Below are experts of layer 5 (counted from 0) of a mixture-of-experts language model. Rows are named router (the router's row for the expert), gate (a neuron's input weights, with its number), up (a neuron's input weights, with its number) and show model dimensions 0-159. Each number is 128 + 32 x the weight over its row's rms, rounded and kept within 0 to 255. Numbers have three digits each.
After each expert's rows: a language model's description of what the expert responds to. This comes from a sample of Wikipedia text that the model never trained on.

# expert 31
router:140122096154102141122189172121157145171172119131073136126111129128148140174120117132067203190141134126172118141090105093070190064130174085144138128124124152195093160077134129129133158146165085187147105091191119098173155101165143136188100120174133116097140142230118147110068108160163080140114164108149180116148158144153163133078141145135133118109128101127130128107128168084102137109105094160144103164166151135076162070157149147123107156113174130142120121152133100126134171094130123
gate0:114128166095122181143063064161099140119148174112115074099168107173111135125133096168137177115163130098136126191094162198074123093136145118167150110170038084119097111173055136159148088076131128157077087116162126198165143182142138134130142107157158152136160170113124047123129172112101110144142154145143121097090125134119106138140164144109199087065141137160151108117124187127128120083143108156099108153111133137140156131136173130220222121153166144137093114103197116102127115137157127
up0:131104111153204081128142195182123150125083161164157151129107080107059130151069186104163126156120125178134132088146116096141117225134174107117180103104145164116125099118160121133115069158071172114113186136123133133096172114143198105127204169160092183131092120105130120108131122043139082099189171085199130129104112163168083126156081116142109180108128136147148150114103126116161159096143144079094183074163167138176107140100122080132193224125139103153135175192080138114079114095138111
It responds to: Location description phrases. Commas and verbs in geographic descriptions: commas between county, state and country, plus located, situated, lies, °, /sq.

# expert 39
router:097174089129122152121133156182128175203142168179109161121116155204113159161129118117100162132150162113146101160112128093101170098120171095130135142095114168146120158106149155160117156145123096160140134105188077136109130130140204151132120116132094067118177112189112156101100090115148091181144146141114165096147161169131118089128105163109114069104093136125131138095175163062071108175133071143145097139146179171089154070120157085135131183131190138147112179115137071123135163157133116
gate0:103134182104058104144113105147129131131149145197149142108101102151112142146081126137144147167143143104125129193123122142139141096136173046126101137140150179161141150069113159097232146152106151155079122177140143101110160120159123141156141122114140157141099140154115099143095125163115112209080127094121139124207152122187143148065175170107115115156163109078128156136120139165171108113153145096118124071117096104111118115090087139127137152135167153080112141115073112105125098173122061
up0:148108206127125073097170157100151193088132100074155113127133067113070101120025141105125178088100087096127125113133121081097116150088101159154102112137140148139145097106163123125140126151169133109183114103123087137076192145157122130121148163107106140169098099153165112134153100116101138177090147171099123150157156123167125134192092100132107104152113160082077056120085117083135126135116145141146101129119125096126178177153131104156209095090182151142172115105136170125186112166163118
It responds to: Measurement number digits. Digits and decimals inside measurements and coordinates before units like m, ft, sq mi; also URL and IPA symbols.

# expert 62
router:119145089139120141127168160157177163196189165163112157140140150169097134121081094129095129130171133151110108110081119116126148101135098124159133172113114116142096161073126192141098121172150134150129100123139063122131147085138196128163139133148127083116123145177100118107097073142169103160124143101148123099190131195111117120141077130161168098107110080124061145094131156105116158114171063144169120147192181150112166079132151089140104152094157155163198122110159078097122154168176130
gate1:175134103138121166104175170105080121166120125093078128142092133131089152157078108151147123117152122163100122121125100148147114092151118142114171183102103157166122096126160202156181177135127134206153066090135100065111127106116174145099148123151103161090113108119150126211086110093131066121130129170213155138198148175103151124061098109154163098130124152126123129107124138170135113130192098164136129142183143196126161094164121105107133092085121188138136144184128096117162229146107139
up1:156155136175143112123140095138131115145119106150107076137170088134117107145131069134186130134099129044171140162096116141158131123142189147122097122104121119117187110129115122156165178119106155141144113137097104135151109106132139163075090157088112166147140129133194161094107136124138103078050123195045127153160086172123145147152113151104124110161135156123113115246159035138107105082082178123136171163188133089178133111074138139105138108106100160098195163132164141139116168185130058
It responds to: Media and work nouns. Nouns for creative works and media, such as film, album, song, book, video, chart, single, memoir, usually after the, a or his.

# expert 33
router:101183065140127121188152147130146175239158158153132158159156136183146161119140125118113210109135144093176144156067106090104149102139150134177133196097115098182145132123180141152129135179161080158169111118166106124130158077145124113125111123202120099114104139201155137132091126153223122168125134177090173126107145150058149070169064151144099119126101124131078123104154127125117147085137117140152137145176147121120189042148148125113120139086183138144142150114160099134123160168163100
gate4:155102078114099120122158134191166112158095066159148141135132170170194076155163139139153112164133141078085128164092143097115190121145142096167165094154170136154077111125138105168078163161136110132166076102163124110123160081050103158139131154119120147146120135196141171165127145172160169148097131100100209108129148189153154125129093151150116141151142101139165124135123136150174062060134186176103151103146119149104127179191099165092106155151164165163160052156172117060149105126140144
up4:077200128160144088106111117133135235106154144115110138144114088105140162109133152152144149113122125134156104082125120072167127154087145150081107119136144187095073137117146209110136169156128125173091119157095098138109155126159180164082111114073132110099119067132129164087099109131083110108154121111144096087139142150099122130129108142209108151160104136137156150114119117123111188109113123107168138108117112141189110103113144131133137143142145117120129125129083175092159185115075146
It responds to: Foreign word fragments. Short letter pieces in French and other foreign names and words, such as d' in Unité d'Habitation, p in Touche pas.

# expert 48
router:137136116126110189179093171137133149196148160143092193167120098160156125143125148154133189183129133113143116178116126091096176075187145135150147169125137153116102182125129158186129142156160100154130096093153131079159129085158135145165134120121109131150160134208143087140104118154149107171098138088174202099169136143125136067079114186164107097055110125193097162093170177062080094143129113178161133106169143168103140075194162089127127147083165153124149162140174096121139102177170127
gate0:121138151208194101103125083197116127118143221154098102095138153187134094180158162069100119145141187183169113062136191161143163118118103121098098118152145109130064132129117113114175093145150074087081124157085099107154109084117105161105145110120173136140150145117096139126142135115119090157099115177132128109143100174141046098113187134224118108197126097160137154132107124111122123118127123184139120142126148158099059121200185138155126134163120099163120146127167106155148116117146138
up0:165119111130086169141122077093126120119057113087152168179152122108126118152115177109145099089172057102130085139146099139129109106062116082137090159135128118134126111097132142143093127178165124152171132191117051139107161145193104120174204138078091153147113116184175130148230114118106140114096075128113100097129141176073115158111140127079106174089068085111118167124099113090120143116104115107123207117094038128092168100096125149139128092123106112134138153147147102149163137112082099
It responds to: Space in numeric cells. Space tokens before numbers in dense score and stats tables, such as | 21 |, ; 9;, and dashes in scores like 0–1.

# expert 53
router:110200086160088171162126112150116145193168198128058174166131146136143132159106130152133156098130159104161063162123134084076175074173151169152141161106135124150060188142142168118134176179155071170116090115159105119187130108131122136159144110104098125136148167158117144119121143127177080152082157128132146061150171098140128094123101170142091095116100113162123148156137141106121111111144072146191156167187179175085119114161160119081129156091159138134109165098160096085085150172152085
gate0:139136145111150145160117114104142100146111123168099146134117104162183125148127129106123117045102075147091124159116120102091121111110153150077127072151099148176105187128164145068081129129208107146092153122104143120151114080117133165149143172103119193140156134115162135135156179148128139165135085159119118136144154096131070088126131126135092131137097175109117133144072171208128061131171108145179170150172151196096135155116115088128124134126130180173134116130169073170150127153139119
up0:120114084077122133127172106130137147155142137088166081111158104087130090077164129109094163160133169168166134104143115142121059127126079119157128164159148116117122122145183041139089113136127179145113091145135137161128126181122100135202115089134116134111040086135151113098145118092160119162113192083110144160116127099109095126121115129100066130145170123137140114129186105089106119159071088077099118115098175122101126173136110137131158167117145119077088208126129229160101163141128169
It responds to: First names in credits. Given names of people, often in lists, credits and bylines, such as John, William, Charles, Walter, plus initials.

# expert 6
router:116224100170110148130152164211155182169147176178111152178122096129155153145088119124123178141182141110128118156098121142120188120156113133200103145097078154162116172070160164111155137187157077160185136103193135081142134123165112139164104089168086136119139192238108125128064127160176093148095105107092173090176172167097152073115127119114148172068159079114095126092157158125113113138128091134187146141144167172109129088133134085110145145079171132154169119080168099122105166111124139
gate0:083108055075124161152127135175115122165118144119134107107070116183180118156130155128182187146103170128127181178144148075158124135185123132157113141131127134139119155131119086121119182111106063164097184097153103159105108099166170194134114113133125129138122155124146129153115137136175139131122170095121129085157134157179105107181089172115155179137151106106104081119224148130100139081123095177193106120186139121110161106173119109181100193189133204116061110091182141110140152129152122
up0:128143157165131090128101125025102122125147117110128128104132198167145096118155159178112183075130132150138138172168139159164144163127169065129144084133144137066101086097114136110090134172085127089098130123164080139090116138047104184138131136041157102084106182133108177150121133081150211121137108153122106089078158117177095153058071136126121050165163126185117220138082081159126089125145136111087078127097076144093115170114119126125147146097163176114115105104115127092144092152138051
It responds to: Non-Latin script bytes. Byte pieces of Thai, Bengali, Cyrillic, Chinese and other non-Latin scripts, plus the leading 1 of years like 1989.

# expert 63
router:072138122118125145183159150182103111166138139146120177153155089138158105107114138125110194189096163105162106172096063101084153110140140125100163205116118123166123196103153202150138194145119127104142086128164132104154106104170165113142156106169073159114116201175130141099097129169130098162128171108164165076166191156161112119148138110115141102071101119142143086053154134078104143120140089178143156125178146145073143101103152107126113120106156104167144152131157037073081150135157113
gate2:075125118092125184085124130167155110126131124133146177127134126161117112120092110144140168162128149107074142151125114101128198113176145101164144081156173126110155173045148117114074137186083172127127172064155182106129117071155157108130181093129153122130134125161169166113138122093154125178137146096124091156118112104113139189125066112141141126131157131126128130141086145102146078102064156095161151093149147162099109139099141148107152168130133175146106102141135194129119086130104164
up2:074085075012117102143126122138159100104176167128144156082118106132188143094124137064138116158078155029136135087121152110128196153150170092147121126119162137108149142149118083141107137175153083185084115130149138133124111062124157133082174141151085088109116172138085132117097089134136148167111152155095090175093141139151102146109102149155169119126131088122184069149091081105080117135096064137112162147095165090127151098160148115154116131080133150053163104099179095116136113081173148
It responds to: Prefixes and office lines. Prefix words like under, re, pre, inter before a hyphen, as in Under-Secretary, re-elected; also line breaks and bars in tables.

# expert 61
router:081179113184124170146131126133144118185165131153082165153175163171140142180097143141119116154168195091163088157072126124146133109170116121148155174118097143196103202114167116199142159179119083153138074083151120082180156079158159176152154125166115101116129131231115150083103138190160112188116085122140143086136142177095169071123074176117108133097099150188083163105166167113144112080094089130191150141150173179108165084149174084125161151147192111107120084097139105083140142167145154
gate0:115103129153123093145107130105090155089149090162109156102146166118211146176155187145118118135144147112212199172094160111113111195162126129162180104125077136113174125160150119098153130137143104110119095131088137147105115147145106157148079154064103071143130092084090148210086121211122125108132099139153138148151136138118126115123153114122121152112140141156094157076168096123148179104161127127099102095170164116178212135148163108169133126146156122160108049091123121129095149150127166
up0:087102100135144147080147118129150117149158181151156108091153079166140194092209160129138110141117128119164101157148132150086096123130137100151129161179169070073147201114135129112071103137110154062106090105106122107092135160135226177139155194152177073156099115080147149179128138187104081172113086129075126143154077107127115130141170128135206164165140098099142114134103105074083106079155128122130119181095137138139101151117145162150109144128130160068134161128117118156145089178110170
It responds to: Action and process nouns. Verb-like nouns and stems of actions after to, for, of, such as control, transport, training, repair(ing), -ation endings.

# expert 7
router:083189159102157131097119118193147122188166093151066199190125139192152128155123121094090205166173167097189128171117091126095208067116171117147126190054110126141149189076164113144101117155123106129153141142180145116166123095137148098156132081154128134146147181193110157081080122159154111188114143155103147050145180137113087083133105128136134144134129139137136109116113125152111102106140079114188149170159155148092176108152141117153118151097215119152129154067142081125104174140153106
gate1:111185146099134135122157135198153160133153154142116140204149116153130129120160154120128180126056132084104116160110065127123182076185137100124117103141140145097100117138144171168175116177121170139107130142145194121157146102125176140140131138139105090199105100127161204118124138163126095137176248069080138055077097172153115134115114147128138111138102101188063097152130107135097070135144125150184154102169178158117143115195090150107109107108143159140126144144157121157103094136137165
up1:123172131096164137148166103210123118094180138174127167196189109215101178160174132079056122136129108087127109162109091119163092071138177141143139157149106148140139119139138087079164124191099162100171202166128180145192158160082129123159147086188130096105126131122217170093098116136145136133140195084126124086064148154112143157143134142081163104157102093124168111121109111135133113186126113131165134092160125144145144140172153138137055155161145118187141174174098122204139157169137137
It responds to: Birth dates, foreign scripts. Final year digits and parentheses in birth/death dates like (born 1975), plus Thai and Cyrillic characters in name glosses.

# expert 29
router:102126109164108168158163124170150168166175170102106175173130151139119117169139148127096191126120074171149103154046137115093182085139125094175113151118139137155127167068134111120132146128116110131152099137172173115165128096145140137148149106130092129136123142209093127139077073129193108102100133143110149084145169144162183125168101162141107114145127102161096137101137152081108128136122073126176132130167152216046147099125165128113103165095200163148113125067104083094097165165165095
gate1:132103152018198129124117148152097133147149131144138093072112050105171126136128132126133156092161158096052115111102126104100125148117136127156153067134108105107130114109096124195106218144131035126102110129116116083124112169141106112098165101177086154087132128176151158111155122122115108159139185109124137096109100193147119070122133195194113179138083109139161170160101127063098078107126129108151137151140088122117103152110107122089127085145129167144168080156211136097151117117181096
up1:115133063140045152092145107196135128127166167127107115166097134122137142132145113065132104181123125098104080112162157090100132099128087174100104175134096160148088146120074115129112062152167163149157117185110099142165127125174120149130131176135192092085120098156165143103140093125091177104181138109178178132130105059164166156139099118139117111128194072126136176161143069145153112185069129122112155065159157097134134127106108164159168094137112152132136138074083174133092151171070110
It responds to: Copular and linking verbs. Forms of be and similar linking verbs after a subject noun or pronoun, such as was, is, were, became, remained.

# expert 56
router:095164121139109144135121154178131156213174114178089198146114117176155143149162086082138154137138128097124089184096106120109145108149132158117141165082074124112088147097183131097135133123186080134143127104134158094164139104143133122118171133125131061146138167152133090086079092153207113182153116187120107067179178141136122092135128123101109076104096130183120090069160159076095123119118096115177166165168153193098154106146158143144125130047142098138158150083139111105106165158190101
gate1:148112134112089173145083101099162192167127106072103166111072160152118115160108158160078165070129152160119145110120119173160151152154150119117145175145145135124105158094124145104220131115187107124099104056167108136120106126134104082127190131112121096160149088125108139163073093206107113150146121111163106150087120103133113140099138167136155151169148136123082147162147127163123131114138154123085122173105139102100158138123137133132135081138217146124129112162132102124134093091089131
up1:084155139131159065141129115140095093090173158099131093058116109112085181152112173154148141134209162095157141076149120137102113159149140130144137123129126151081108180168121130162092218179158070155169088162107115064118146171100121081130097099183112174095124087155172132112134102136124109182165075072127150078112139137124087105120093152144105130149069120133146178098093135087128153109172105111117115108111101167148049110098118099185077160134159110150084148144163129136122094118150116
It responds to: Surnames and name pieces. Surnames and surname word pieces after given names, such as Jones, Wilson, González, and endings like -ović, -owski, -son, -ley.

# expert 30
router:125134155148048126165139130148148170205160170149111181142140082153142104125088120139133179121133147110205106206089110109147199095166114155166146142121104091196127158069127127145115143125121097129093109120163118099158158102167162161179112124116088149143114147199104135104110094141184151151125126104175149059153172160133125103115112140137100078068177103190128128108163180152119099125126090103183164183185170144117134103165137072132088125061188123219146120121161096095148110137149126
gate0:121143116163132161122086101114123161177132096142088132101092148148161112151115106088056136152139160132117197157117103159153156105111133110184126131154131065140142101121068131122138103139204134142129125122123133151128076066180164097116127114102137073116178162195137114136118056154166155134062094105090139134127126135159181088100164126190104084072143081184145142116059109197117168119178141117095103165098181088100099118208171111152179158098092189135150146166153147118161134077095158
up0:102136129136119042131134100118151158110146095107153093132162111160173153137111158159180162103143202137056191121120135143107224143114110128120123069128180098094132116105111181158145127068041122126060102158097125089141138054114129084163113153112149183173140087089124139086130093133100150101160177082169159065195105078157128084111115137127124075078110084141085128098128127113153161089144093122183153125153136130121146100096167089084116135163123082141144117101119135139133132109136158
It responds to: Space before table numbers. Bare space tokens before numbers in vote-count and league tables after a pipe, like | 50.50, | 43, plus odd name fragments.